Experts of a small language model.
Experts: 192 experts in each of 4 layers, a softmax router.
Below are experts of layer 5 (counted from 0) of a mixture-of-experts language model. Rows are named router (the router's row for the expert), down (a neuron's output weights, with its number) and show model dimensions 128-191. Each number is 128 + 32 x the weight over its row's rms, rounded and kept within 0 to 255. Numbers have three digits each.
After each expert's rows: a language model's description of what the expert responds to. This comes from a sample of Wikipedia text that the model never trained on.

# expert 19
router:166145119163165178142111108098166130092156172106102119182134140089119129109096182086032116128121178074132145095151116154170171123064132113222129196140132096087101084146148112163117191175135120
down5:113106150075093047152112120183154076066134168193088170171152145139182158157103129104104098079043153125087147129194172084167135154161131135158136087160086138143118101142145107133115134138129107
down6:127145132136129128158143167173161101181071145178165101133140156128141102071132176161085182120075085099120117090129101187124084119178058140151164118150189147119154160136158085087166130134094116
down7:103167172124108100128169141140162175084182162122141068102106113150164170058111186117178132115132163159096121151128119147137113147150094145084127182151102139217105154167123082164126141106097134
down8:130175136138119122152145160146114115120119152177151065118082116180134154102095097192128156122089102126111094081053101172181065101084158137151115141191130154167095078192134097190104114145094131
down9:135163154137146095130119124101104122175147131107180151085112158107121166116107094069135099147140131180131141090162159095113115081101123121127165110133112132093137153157125127174087108154137061
down10:163043150123131157145201101123135133122152135155097103089121158132107142106113094151154095155171126161112111106158099133113180091177096119151111114161098088136149063087084141144118126134166123
down11:177118109106123178149134088098189098092126124138076105173109121115123144103134100084153137143151161109143149130131097133116102065123060126128062185087127128125172178141070122133117104137124157
down12:136069140128173168081139129117139076136119161149095130074100107122134140164136111131121149098121166124106121207097133119125081006136119114152159099144176138193117040129112159130104083086135113
down13:161112142193157128083139130094113090079135148121093134102135150123163095162198130133186095109151186108108133112153125111063119167124095123129105126130136078159118108142147150172136170126158086
down14:091138109134116072136095119181149170147154071143102140147103182066096154169134117146085149160094100155124136080119098131174119127132124136090157130124076098111122118124114184111158138080113152
down15:095154152094118122140157145104133129098119102138130170124150141107172067089139156129181092112124151118091183100124104138137132152186130118147067130187123120085129122115142171096167107162095121
down16:109151131186143109081080095111161161117114126090122179146100130129155117143116111107096122113173159105090081140124178079109183157157120109207136088130105089142129080152117114093093099157138180
down17:066091130124141131165112110129136136127137079101109118095157060146104141152105182137122148194132184118138094130162114101131117118076088132126122127135054099112148147159091132142182107084103111
down18:084167121084099152153148119155206139140120117130133094219124136105152146120177141123137089161097080102113146161130110124129141055152099169118091196101160103119158096174110098174064137138108061
down19:121068078153136126139103122081106112076120152129119112108129162140188160145116097123170117065134176150104115138157179147083150088129139091150095053134183122165141117170112136138117135183100093
down20:086129108189061096124147148168151154139131077141156109137154064121156188155129165144099148147178135126162155096119125126114112108118083167067107192093175119139130171162157084136131183164109162
down21:094156145164098145145123120161146124130164137129100120111165093142158082157172129122088116129107121181176150176172155155136123178154161106088132165129129105123186142137141072118064182140113194
down22:118135129096121109142138146104169126151099103104090132123142123177120129116108079144112150146173104150097078178074165150100127125152126066152198102134076149080077128198135091184144047176140134
down23:195110046092145164123169052145045125060156137104115154140121104139119124107104141133134168164067140084154145193130143125101138156099101127113111122115080088126132083112138218165116091123156083
down24:107128142153142102166133170109125114113127211074189144160196091144161119174117104147097113134141143152098135092086118168132119097149126220137071103147132119115092168101159114171093156114127150
down25:128116154116085124139080117129147094088145148110144125031118131118188077128192100148183121105108145204184174157141101156070121136133163099077133120150160096063142169072146081096092105114129136
down26:150159120132162110113092163112141113125124081129122183133135069055197104140205173104119122114093126111086131144206099129104122116118165141118124160066169109115116121107171121129136148160130115
down27:161071092108127137130160099129171113102109190168079170108157115146119145149158102119130124123147108131155095082138135115116118140130138161120123157166173094119149147102140095079098052109152091
down28:153140122176130189171095137154095133160131151148144165073150122123134086113074058134123099104132132126160150131136122152144110188100114097098163136088132117149144130052157120127079146082146112
down29:175157129098127157186113150099107130114141154142138107099119123127097133076175065134062139156140136135134084079176095104106148173149116122143135187152096124174153139171126175151142142078155214
down30:109168079125163224158152112110114105133028074122170112114155206132187146118081175151140080156181165129112127141111143148158181103111131135152131125148170138123102079136163186116107136103125141
down31:132147163164055153142146063151190108107128051079129132088168158171152134122116103092144140122097127054083152074163141146095110073079119118133144113140179137148081128154145131156125117204126119
Adjectives and nouns describing geography and landscape after the/a, such as main, River, Mount, coast, north, plain, in place descriptions.

# expert 15
router:087128124069118127171094130161122113132153113152131169141064160175091176139122130171100185159112099129144122136142139133185111157104144148117142113076071157138096140133122132071069088091127120
down5:132160125083077127132142149104197165117163143122190122111168153150107088155148124109143105145074088110183089149118150129143153044143115142132155127134062143075129165094181110142164033131151160
down6:113104149096057145152176121128147137121097078144083110094160135083126159124088153135150141119153192132144142148074114140130141116133092097117124126165141120138079136100114160141102174128133046
down7:200190089157143102130112162161128127128153152117157120147104096124084135120118121121153146140149135142094134138105115105213135121103159126129111165112135180128198132123091104169123172165107110
down8:164095113130097152150136130142099174149172081192095175096147141117133162124109148139133175175095187176112076139124156132091157164131105126088089131115142141118157148144136071105095115153171103
down9:087088105180102128137061148163100159130083083109117111126151099099127148157198145119115223137125142070063140136120113069137111200187140095108092153152146129160133117168119104122158167162082117
down10:114121184088152134160101154121187077152116162164127073143110123122179133129172126120101109156163125195170176152121152113105142117091192162155104155131164141149148049149130147138083126081099111
down11:116088117082136124103142141151162149107156127179115142118152061073179114076116122111150105193154129140121079144131127136166119096134117108128117109081060117107105123168146199129132087160085122
down12:124126124183087120062141116144120204145168056118155127146136123144063152078069134067177145095210152114199120157110151165127164164139081117101145132151143161129125174143140135114078178127124158
down13:160116115131157112151173090136205094146109193165151136103138099137049117147119101140130152169166125162091063100105065120059125073126112165085166174103159140063141142137124054165139176193160134
down14:131181194131143095162175203113103113133116141139144164127170167077166080119110115084145112080097184101122075126193156123149132181092174133172158137112077094108126123156116107148198114126120177
down15:098139165147074131168074120108117190101150041121133149170192149055137117136225129122133114089134140153097138142166156146110155071141127143097114114096099148165127073068136087184085184097173120
down16:160139103166122111106134143067088083148130116140091085042103152199138126204139165151169161105081148154121085078083131137155171124155124131082193166159091062139140146118086128058093172137117115
down17:105098091155105129151106135126172153120156157132112129098112140118121081065134136126125132175143080070127117154087152190104107192096145171153190109128120114122075044113182181124124132002172122
down18:126140140157129168176167096158188096127177092094126143167134135109161108074087094139148133151109131144144125189117136143105174171151106179195133114123172119191100172126112113132140144146135090
down19:119057153160115100097129100159163160074141096169133126126147078173093147148118144147111120081125135110142112158128166146060116138046073124130105121175104129129076118097146094146159149177083119
down20:106191129141146104094120098172159144147135036129143124142042118101158119065105116118125142116185132077112090128157100123113170118142086128178095125134126157169120107131096105160089114068104138
down21:096143119058111113146158076107145090128128086061083169100151128050153113100092104152171107089135100104135108099113133135186169244095116117107146078200110140175116145170130104143122162172113095
down22:178155169162122116195154135149162136110175115113110108105220073181054117188136122107175144127120216152221120156081151127132108109129091165085175153169130084092079146135141104165132121174125124
down23:141123143112148120124156066117133118155126158146090118122154135137150133137124073138185090124139063128167115098117111163143202165074097125091130121163154047141124115185125150057122082145103151
down24:139172126063142123180123119127227125141122134101167099134145150107111100136103110134078083113089128137187101129071143062113189113097151125085179052124172118083116137126086140129113110170137135
down25:143093137103114124112135151138114144093107090095132096116167089070097150117184058173154143135147078085133086184148122126079167140179152098098129148105124139128113168035167118165169118176125103
down26:088120077128059131124111123108166083065133142112112146139170104125119126092127124103104200226058176107144121136183121136118160139140119109151119137102137150148090153149130128109163140164188123
down27:137160143090119160067092087135100107160155163155170115104077145155122168150074077139083111106166150111097116129112139139102141083153087072110121163150106085137121116103084143117180129173101115
down28:122129116116137103112121125128158176102073105129186115133142161118173159075163152111113064180121116155127139145172194106104130157102126077149103103080128138129148113087122101144156146090093172
down29:092078087123087116093137141119106092154129120128086123121158174102137151094073035119102077104100073154083057085166108140116135118149087104153106149139112116141134132139113090147128120119074162
down30:182121122111126137145048138081140120122149108167108059158167168085096125126128123107130067085137084155103151112126170122128130120111130131113146160124168118145156090117153127116047146076115163
down31:057170106122208124155136154169106123185158182107125101142096158123173171117102060123101140130081113112142103168114175120140122113136105139189164119106163121095143165162112158116158173104141125
The word for in award citations ("won Best Film for"), year pieces like 20 and 19 after spaces, and words like edition, Best, titled.

# expert 45
router:076132141093105063142120154109104177103123136179165125107144125108052182073149119106153113071140113137170080148095080187104158148109101068108115102139108098152179135115072079116109203129146153
down5:168092155128096152171082128141131122098174104184127204072128172112117189176148159179233114179121142161132164093120175116147077091117085130127161165126095138140100131099107116098127141136100117
down6:080110165130122112107150106128127145142178148137154111156151139131172175075162075181086083061167141155129149174149145146092189167107149072128153122120121105090170123118124121113121094154096113
down7:107170094128172142085117109097125118069150072073145092103133104173086089073108096088101145101139074082110112133135132144094104129103134077101127142151117127089156123054149173140132132138117081
down8:120111083116170134117167173193119124120116171106124178167104145159098109159089119132122147080091116158184101102151100114130169084127097106171140145164147169144130199133086143163123124122098118
down9:130130122116092094122144072090112055126143043182119105094126157107120194091096147169140159120097136180134109100140148149131129201186083176127150130142087145202093085133135127072164077092131137
down10:096134108127090155145111155159075112162089121156128151114121109175141167161166148073159134093131135120128114198167148061113117112161116112146130133133196161102105170187151107101148115069134130
down11:164182185196173115088100139108160189206133140144160173129155133164105162155119094123134107175115111122109077096095142091120121117117112157127115129169093178088109105108111136070123173161122106
down12:182189111130138120081106121126115176103224193113105102082182149202117177174095095074067150122066078122145062137109066118213147109086104110154133135110104135100146117065121119138167111125097090
down13:128123113131162141097124180092092169096098190132145148138175165100100106087095120155114059126077120089070117098074084116195184090093101108111161128094044119134128196106150099150175168181160096
down14:139084079179164108148125176141208188170103179128115152170116143120153113151132134094160142113123144149111098079097127090085161146140142126120134225099139061145153167100165138063185131099078151
down15:099097125111133108134126131139213145163134139146080107091152159114115123045137126176146083109127121117127170156148087145134174128159122091106161121126157112134109171102060110142132137192107123
down16:121099172140158160107167142114125111133158100156173130096074131107157146124132117140163177149082154125137148184103130145089135104104172080117135071124123097161096084178043132156041094106135047
down17:132093106156168157174165129122143160107166087113096068074082216189132093130204124183172157130129082123135137160180110115187116107142102152148088145147132125153164107104159169111110123109165084
down18:158146139197160111077154107154139101125122143108138106133087095186135140190141079049143122137195145074100155158142137166166147109115104135127097105120163157138093135163145141153169141085117117
down19:069148136131159095159136111137165108143122131164134107064111128092146175104184119139179123151104039096152139204138072166158132134142192137133152101194154088152156085153090126051144157118140140
down20:110099132159116104122137124098123153160132136105140151122112144164136118164093146073160172119185161073149157151116082093130102123156071135072109134118185136190164149092132183128161148155175158
down21:126132084114139129086047169196184209170118120103143123210126126131107116140078107126097076145161140121134138111113106201116151111159089104145159126122089136139127088131148093146105141176158168
down22:097124144069125119092098141124174118125042096094176158135117180147155112077188120099118132097112114081145154174129179101121137121131173068097136068103124058125164163093150130056097149147116196
down23:092085176168206132105110132088145157104139181140126199209092129097108097223110119154051099139145091163119112066085122139119139120174118103083133087122118122171091188105109093126142135113134122
down24:171119101142093143123167133113079155114091169137163157108181135122119153084149100098187195167120089097071148116077141116126133181117073069140137147153095117113094086095121119169081149100135136
down25:082089102091132105189178107107141089140149132089073141111093104112165138076142155132154143106093114173129183164171142156109127100135156163140093099131179121169108118188134127116125070105114153
down26:123170135101045140187165142073128132144114074189119134097175065132144143155127146149131130128132123185135137126153118137101119114122058176161108136072133116096120079179132171123152135127118150
down27:113089086101082164171079100107106134164171087135139111055116130147082130115150123123113141118096093093120157180200107143190139084155157131132118150179129105147142127114068174134110100084123118
down28:111094167139087182198165134115126106097096115147111156056112103139126141168196171122129176122128140121133155129184067133081115131165061110135112147177141149153077089185121141148119127089147139
down29:136098163132199188076069157148060120161139198104094148169088129086153160169125141098131115142122068135144164111076112108140086109147135206136199125165114143145156124189059094127177136137111117
down30:146158141160154115111157127177048144139126163157125123141163109143131120188172106106137131138085107103125118079101109104101101163076118050123135126119138153134135144144160072136136142170143065
down31:088149126082188089127130115138103126043165175081115091186102154136119134172087119168100115072124137159148136102130117094093177128082121158145143106099164063107125184086127169089124164150084106
Syllable pieces of romanized Japanese and Chinese names and places, such as Tsunenaga, Xiàn, Hong, Shin, ō.

# expert 55
router:072128129134075146188164134171182079150118149124150129087136170110156140127105114157129091093118189099145131173102143154108073113058100129109090139104168115122179087146133146110147055141149116
down5:056126092152136111171140136109115118069113216120144216183193171161113117140119084104130110174102147120113140167147096126084122148134137133110129093105172098140128146152171149100107177079093103
down6:201095123140196152124132172130154114061151130085119105129158090138143112108143176122070152061108129147141134139158096100176154098196170194084101112097095146094128091137160132155131055140097145
down7:169102108147190150179085095152111159134144143196112118083088122119076160154146125171098113163106163121193139159105095162122140114109072152144078150119148163099135110133116140163076104086125138
down8:096163111089107095130136103140073102114171112156139104120090100129137114143122085116070135133159152102103095059152119070094157095138149094097115082142167217090159143143119103116161186136096136
down9:147125136097096153174147188135124147054119156125127042125146092153109113151123091117101126096130118129119139019188105123095150132148153193134076108151115106117103110133135082151079102197115152
down10:114168090078162124132142062134123137131130137126132107101109103140151128104138169125113178087097102142137142114119084142121098120148121076142105157069159115157137099109181133129127186110132138
down11:144171132147146082087115087090166093115128129159159157064150097155116114113149183130168123180128154117127094124111094187080073105068090066106149137121125122145101104156150104192123084162097161
down12:095056164191109080157129116100116151118073127145135141150173150119081099088082115128157072138162075115160187156155163080130131131141143157120115106134139137135133123060107087141092163063141163
down13:179114130099180123153153141149148131080085096107152117063091167107119137139118078174107084109166123166096111112095161112170138097139155108134109138135097141134159111092105255176131157114097146
down14:101152151094206128113145161080095181091105112125143100122122123139186153187153104137081175143122044153146115078094137101118082133205112100125144133119105133097131086132180155077124167158141165
down15:121125095114098134189087123112089149061145137160099080102154076182106094125142132153131157140194148094091100127059118080106168151137159130134189099135113114084113148116142137099083154119134166
down16:134117133118197107164201135137157116120169138088077110133189149134144101141058185117146120157122163085121116131068125111158119147160206152158072156171101114111093145160119096178096177115184121
down17:105102122085173082153104138123098150117072160121167125108169094087153135147147124115087076175170126128145130101108119095155084159143131168074118145093131114116204131055096154133092139118159151
down18:181137106120105112134165070158139120108108126144123130106174083090098151098100118059167143116097113133158082141053117144177110099092080150110128173085104145142119120198079109103119117179137110
down19:125096109107151096163159166124176090138153144118174080146143147140105169095135156052150137171083124105129139147092104148200125063151160093127136101176108144060112152111116145172133140181130168
down20:076149128109135154132070171105140154150163149168153105123145132151103085060114109117149068146149150155102075122136102132158162098150134069160147114158058149145058155143123141129071089138138141
down21:116139088078116155149117104102170136106099075103072123116106171117125146133091117115117113063125102142096171053205138086087160111159153147140130106151137156135121056136144145103105114127108114
down22:089138148105136104117118117081136136119175060126137128108178106070087159141105189131156114112125170160144175149153184073080086157180139164129071105103133132129135126128147172088104073105180135
down23:097100105121096136109158161106147067122118141165086129112085116115117077194105088157002111196096094095111146167148162092132136138194150122119099128128084115095083145114094091107105138116140108
down24:161112110082082098130108122117188136139121091072160183174123140120131135077190115110170093157114172134063135156069165095110092140112095080133126142156115130219111154174164147134138139166129148
down25:080129171092115191128077087138094136111123129123143141119081168132117131162056129178121156096132087096170089117077099080153093126078073102211095120227156149116131147125137143141121117112149101
down26:122156126090197084104138148137096130164112139117107153136098117197175130161153169166198126183080121102108205164102144106141187104144133152156071167144178152100130143114137112117098135147109163
down27:122146121062146122120144106131145152078141154146148094104199116137133118098128102133101121130108166168105107106107082187162090155099106106128046088182116128148122113167107118106136117081144120
down28:073075104096169165143201071126126137145086155148192063155101140121114135123117100168140128179141057097099155128095130131092146119120128139102119082165186183099124128158092140182106173122118077
down29:108130128130141169153082154108063172107150101122142144162136129152147198152181147101216127133139105111127138104087143110181165167152100109074151100159088092129151121173169095153065128122112155
down30:137180122066097139096136107186112073155161165111177113053163049136148149167074144058094164075123134157114159132136165123100146107160130164136092095123150110117138205110115108139169075131127100
down31:220131128151147094172115143085119162067163159122127093137106111089060219112109085113129133159147108164110156145178135136133129129187131143144129126155101168127123127138127118174205161149042095
Short word-start pieces like re, ins, enl, ass, especially re- in re-signed or reassigned, plus numbers and parentheses in athlete infobox stats.

# expert 29
router:102125112108164170134114148060097074137101095143143109093138124081165128124096160119176141021170183108129127130117152121077151141093143116132115134093151159139123136187087160107099109114065123
down0:122059129130153147132138110159186133050149110166157214128131171124097156126101117137152076118087111112118139132121142108159140160117156107089130154162160080178101114156149140151115098124168112
down1:131131126157155123181136238162143162101123111075077160155163155097069144171084114171121098143130154168141125141087062085116139113073066174153116110096174092105137084157094089157146076163152147
down2:103172179164161139103105126062209137140065150137102098070112084181103141137087147167197097107121197110165136105131077115174110096103166105126138107118110097041117078128088181103165103123097159
down3:128102113147167100116162175161122064098153144120139129185149143178172067168110155137172115192131138126089133104158124120085190113127128173175121141142073140163199075119177117099132078125141122
down4:126136111149185108114120119130120110099162165195176087160171178121129162112105117150189161134171167130100100154127085175121037107168164091129139109119149101177108055151124131171105108201056156
down5:132121123199117100146144086105062073161138104080080128134107136131114112107135113134149147153210177077134084145177093134137155125146170141135134098156135097087111133121155180158190117156137117
down6:190119110086113112169197136139180112123122165133133126146140089111152074112064164068124086109095133168068130141153095143173186133080103158174124125108160172139054163120128145144109135113116119
down7:117147108097164148108147127163189092175061095184093199168142173118171159130139180162167071120118141089160151164143098118153115157117194155148179153141187132166137108083169093124120110123124164
down8:125134127124127196115068173125099098135184082095104103113098153142137149096101100206199137062151167115059160145118113136160151159133125128143127099085153090113088138112085099106129098200091060
down9:075080137036120083185181095163159107141131121113132066075078129143176148183121165124123108158177056170160124128163113177098124125155149128135114124137098102137098132125128154086170138133130130
down10:075110106096198127147124169152143114158112140135113127118109135132120144168096093128051145176131156139080122092140145133126142159128119121066068127163083158097139109143161100114065133107138185
down11:088128156125096164111135111152169133189170098170100152103079131080084185086134138129033149132144115054099147098118102104157105083153136149090154117078138128050103155118170138175166132131141121
down12:151119145099157153112094109123169175112147081142123122140134163161094112130108131121148156144128080110140155135158126158158053156081155120112143175120183119159073183148083109208092093169116139
down13:134115103120095097110135095096094183118137103054087118113146118099163092154166106110089031133068096132103165132091131088141175156135081099148138175098090155078131156155131102104126090107108130
down14:097129145132079094077083115136158101084145121070157069164103106150110111120127148139148104149126140124102131091170140157108156164095116119075065136131119142172152098083115152164127153126112091
down15:102115137146154066129133122087105133054108123120112148133138170119144095071176128131120143028176172108124111165131114119175215142072132128171174129133112150123105107141143068153141154064090152
down16:146115097097157111099109130126124104103114121123125166116113182116122150131104140087019152179161099163142087150169106164116074133067097130106106113108125127177104109112133143160121131079126162
down17:095103093092155125195147118095107041084088142124175078085051084106115151119131170114132129163091126098131161152132191114021132120131159145087158120171082158131164092079144167128177110168064094
down18:127108126143107142149135096163184107044104110188140119153082114144166109140156162067142134108154087091153167150180156131124131124136070136138174182151138143218082127086189107084170134185065090
down19:125115106105151113181084116176188140106123113085091090110119076150153130167063201119137139222102107164101157110135053152119045127090152123089078111161141069119107044158117195123159110120163098
down20:174124096075154099079113092173188149140120143148121112134177137090170119198143165164071145133150170160091140158170119133086055114131114153162147078087116116108141162080138155134129093134152116
down21:182185116130081109112175148130137121092125127166061120147157175132145120104133145133163133136182142163143136119152126157128124130111118175089142140098110112146154130217094154118172151106164143
down22:115106146110130127162169098136129178087140138156114105071153161100102076195142098110153124116111113081112117127244145099098128070100145090129082120133106108164161153135166145111136102109109150
down23:138156137146153117132132138079116101131107113131123122117143149118102130170100136117206116080116142139096151176152151127130105124085105161163119151168186018123151122122108106144095113134117133
down24:152156160126143192111162117120127099131144118127181119137201111148145123190123064136100104086113161147125135103127119141106143146102063159112089154101137180083112106115116099128089166147148078
down25:155182144136142139170171162160150107146168158116191113108137088140140154140117117108111143134118128134157171156132146122086109130125200207112104076058042125147150148165151094081142143174145070
down26:183108157169110087104106133113085127145101159113131108147149115149113052119078154163090067174188132094132142089144133146109113117106133123212124102126118133133161108116114142134147124141126164
Word pieces inside proper names, especially English towns and football clubs, such as Che-sh-unt, Port-ad-own, Cow-sh-ott, Hidd-leston.

# expert 48
router:191116141099086153128089141113189131057134101150139131090090087115088178119088110151127136105116129119121108125132152119133200093098091081169168196119123089136095157160126165125158097174099156
down5:128095163134119134188115081173137091129131098115143143123131097149105106115059139180221131101139119066099129170131096139151144152160172127103170139179191173184115120083135073174142095128174189
down6:141121093137137083114137174162123128119102116085169143121103141130122114105093151160140161096096180112122123082107136122112149107092129183129153212135147155133154134108066132146087167106184098
down7:150134117148133129105103104126115149135093148104114112107131075090092183122114158152199177126129164158073097133105118172145098115113084078115189135155126100167088175122158110096134125128088119
down8:130105168099113109183121132122174138175087110112135193140105164124089091130084166135137142139057122140064073153118113099116125117122087167105164060117129145148133128088154104141147101078118136
down9:162102108115123129123132189153139138158200118123124157075107207108102119133113132131116151101093106168163106047168090112184127154132117091152144105127122161168091072153150131113116111172099172
down10:161114166093082139158133136097160152112121106151095175148102118128123101104113087081132100142185174157154051100157126208122169105134125139141118086121095095125121138149132220130070113143164078
down11:193162124121099186067134192166106157136113084147131133084121104108129122145076098118156168101099110107133169155168116168157166092152124135085116139126145141119099098133027123128149085150111072
down12:117109091184138142161149105161119040137165144173106109141091146141114156167156101155160063112141178164091174079175149182107143106096214128156074134098093124185153059103130160118112109066086098
down13:145170094119183165145099179064137097126119092117134147092105083114094169141130113103129128092111120134112172188189111148183095144151185083137127140099127164139140081116136173111157121074135175
down14:094165120089094134110156110188151072131118155105103157187113126119146138172132128086113119123148122096111154177176147174107146135148163144102170097116172144155110099164161168128078112168149177
down15:078150077089044145196115137197098108170134114143119074100146127148082160126160087167185158090117126140154179121084136158123180120106144071117121137133113152170102154082110106101112136181167137
down16:094134150127111146145158149138131117185091163169139182108130135088137158102168155103151190213141135096122129095143136130101063105119174111126171048180168150134150113132082126089101114120185174
down17:186132137126049156123167103118089110090149087151171125099085166131165172068195149133144156124123118112129145139128121122163100120111111114137109109159141110084094105127172078145175144085120135
down18:095122142037073136077138136088105152141076115111063112166139105132126133096160168077149139212099150172115152134150171114159083154143110101081107146173177128146184153090194120123110136110148097
down19:159148138134103148173086148148133123075070138113137103142098146134150117139135144127075107132088124142099159125175114141092214123090114091138152123086141142131184157149123088124117199117102090
down20:084123149114146134109148148102098065143136147082129107062128189110125156142145109166147172069139140126122132182133096162163116156126105092050099124144115119173076107158131089158116155087153164
down21:159176114102102151122110119115087123127143147178063096112140044097101205105129153141098131123092144135109105154159107180182072190152137116152094149122143110127167131130077122104114146072122082
down22:130067169086105175098075179189188108072133146109129109159095149121128096133147170146118110085069141205131129150105128076143108156103129135105113132093146121131087178123098107138132158073141135
down23:147135088097079156128103108117126055145144136126210132096084115104126107126082138144148171098129130101102115089133151146157186128126119105083139111105122101128032092157107165099109130153074166
down24:158152086158117172129082068130119144132160171142124095031123153196154217126168130185159176090113106092148181112088123105112154128183124121114140093119131064128169102121098088131066157147135090
down25:153136132058161112210136150134129152117199125175099131114112135144119132070143124168203109149186106174172137098165133110138143183161116116164141166152122116197135115130140121175099115143184184
down26:092146157112144138133161108103088198084126074088094100089125076090076149099180094157061095129103087155076098151110124145184117160140162081115077127199105141128109154152080123136122104118157083
down27:158150078094129197121097140130140069102120110088104108113152187076136110152136141163144129165107123118105185067075076140130082141087195070107084123146164156156093141200137100070146089142139114
down28:085099162086129086124129161103159099130139110115097130043087186079157135172201123129134183119127110175152105136123184136085121054171209171134120176111112094090102106169153148102124081129130119
down29:153195149124150130088135139143155142062108104126107085115133141125092095099178126134126174103173112096113081100118065081127092132103138103135157131162094097090136103122152092134123099101127125
down30:182118137184106132094101142127192178109158070082169174116085111120175151126159113125162141100187125115087105130099173152154108106150046103130148119106165145105019146171105215094114122132172163
down31:148134109151165161215149150100147076125126064099096091111160166140113176079166117111101166120131153151133176150185136138100092141130132127166135136155160142148091097118127158099104086065157124
Word pieces inside German, French and Latin words and scientific names, such as deut-sc-hen, von, de, z-ur, Roc-helle.

# expert 17
router:185151102128125139099144136131169157072062107087156110119129082181144148169101099141096118129090157132155118104181097190124134094110140090147176172118145103091094119134164126082173144151076156
down0:158114124153105163064123096141099138144130172152112072125149059165133105098104079102118140130086146069162118191111132152053101128155091098094155105162143089175157165110059142132182120092132178
down1:096104113140121129168146113122080144113140215161083107146148114199175098110144142134112176122156086109113137116116131132147100157144142142107159098097176097167091139127133194102110131148161149
down2:121179130110102125092141177134170081144129101101163085176145083150200130173091164066185126085162132140088133119133131187111117141107089092161111101100115110074119129110124141123112204154102062
down3:176096073100131120048110156105175160105155080133108134075114151105158120159092102137217112100170121170164106114122127123132131117138134154176181135117033108199118112083178112136120178115135108
down4:152159109142117158186119135108196085198193123136168140100092158157106134122095146107138074123141209055131166133094173134103146118122110131089165127149112131154170154117152096094169165105191174
down5:181091080091108113154116124131104181107089148096104110127163108076141078150182168135098148097110170143179164120157170153146140190105087160163132160153114097106109141142168147124087112114086171
down6:152129121113135111099176166132202151080164060119155081123142143073109154114119172154124132110136110100106085152122190158166146155100155194145148131149133163161145149121127135120120115123088177
down7:085166095178045070094067128123124135171088112105125148083095131153127127121092128158132173155168115170126151164099127034103108117117148095108174037130078108134163113147127163092125074067130119
down8:108123148079112162094152160157077112118145087140133089107170127176171139106180169149180126142104135146119157171112153084098096125150174167078117167069133101169127159142176152149156048162090188
down9:143151154132152122116139117122130131137137148164077186081134138122115145151085160120121118113117110160045160159083135173144133098195194097163149130100104116117088097126116112162157124162161180
down10:162106142108132131159129042122141140136102119128145083146121090118094097170151152159129123096148137107123147111113116124133040129129158154103064169115165184134108189126044111127125062087185095
down11:075062134122129089090105181123100149118097154163117114173162139144139129113098141163149095162118168144081155118115096124173137147099135130148128095138172164103054133111095113130090138094150070
down12:073124124148156119120130081174138111128164175168079207168167146176135061120164075143085184175082123065108138109112121189135096171166160106172121147083126115144100127170139110116143103181184110
down13:162149144140124128089141189153135103156130164094077132165170109107188140137049055154081083118141160165131090112139099143111173075107088107143091106107210083095142096130154168170100137172167073
down14:112105078148107163100149073123109067083096135191131129091138170132120122091135175114140134115099100135135108144060154136136124143137150137166070144174127149137079145176147141122099130042098179
down15:101112140147153152154154111119093147153142122140116165097104093118142146106149110126080157104088169095150104131184110139133003135151119166105114088163093110162159139144155161175114161205124139
down16:170100123110091104124191165160162092124180120125124113118118130149131144119093181164086116121226160160208057109173140121174138129127055062079103080146127090177091067135098170115125129158104173
down17:083120124113166098123106099119122159131112163070145117117149172169137095148174075132146100126164123110104128088150119156107080114172179116147130158166149118081142141086141113155186089110172124
down18:146097156074134089116161137113163092176140148108118161110141121117076139125160149176124137140117063153165165116100153103111159105150154135066065157132075159158103089113109121124114106038127122
down19:195102132105144192184115150101096158109132155090122152117122175022192111172160144131087107127084174071114149149181180141128156144113099188154072095148123100156114163117154131151113120119170161
down20:108110140099111118132147174093095124070055160129103137118115100109120092141156117151152170142152131166120121047136129092168137138137186154101113140109132110078097104145081139095113120123091117
down21:077124085167127173125055163157124091150155131099145125140101167066119109091191107155147121110098125078132114139157125168079131160168158156201124134124170119146085135178161156044113093166111090
down22:072131121154114136157122112151124088095140127133152155160113163156083132130164143078160076178158149094104168135056130117120046106150108195124111172157158144067190145161131124088134162148159066
down23:103159127117129119110134139189145110121114129155124156127085141085133126161167115114133164158116128135135069101146142110156123103096176128147115108092132100174115070125164132084069097175115084
down24:184134158073082112172118151108099153153176145158134170140106120108165132135147112108039052121124106128164115103091121140179096170121088172144085087142132124033103072088161135097126145114129139
down25:125116144077062105139114110075106098158182114104162138108134147213077171123132135139104114115129139185165131159176162127135078145146156130132094090159042081121111112125196158171087131113112109
down26:054154125134130138109145111112177149140161114199146127151071157156190107087134131095129146140167137111112120162147144112132144162111197101098084085117097135185113113129131091096065105113115139
Unit and measure tokens right after numbers, such as degree signs in coordinates, acre, shp, mm, billion, plus hyphens in scores and chemical formulas.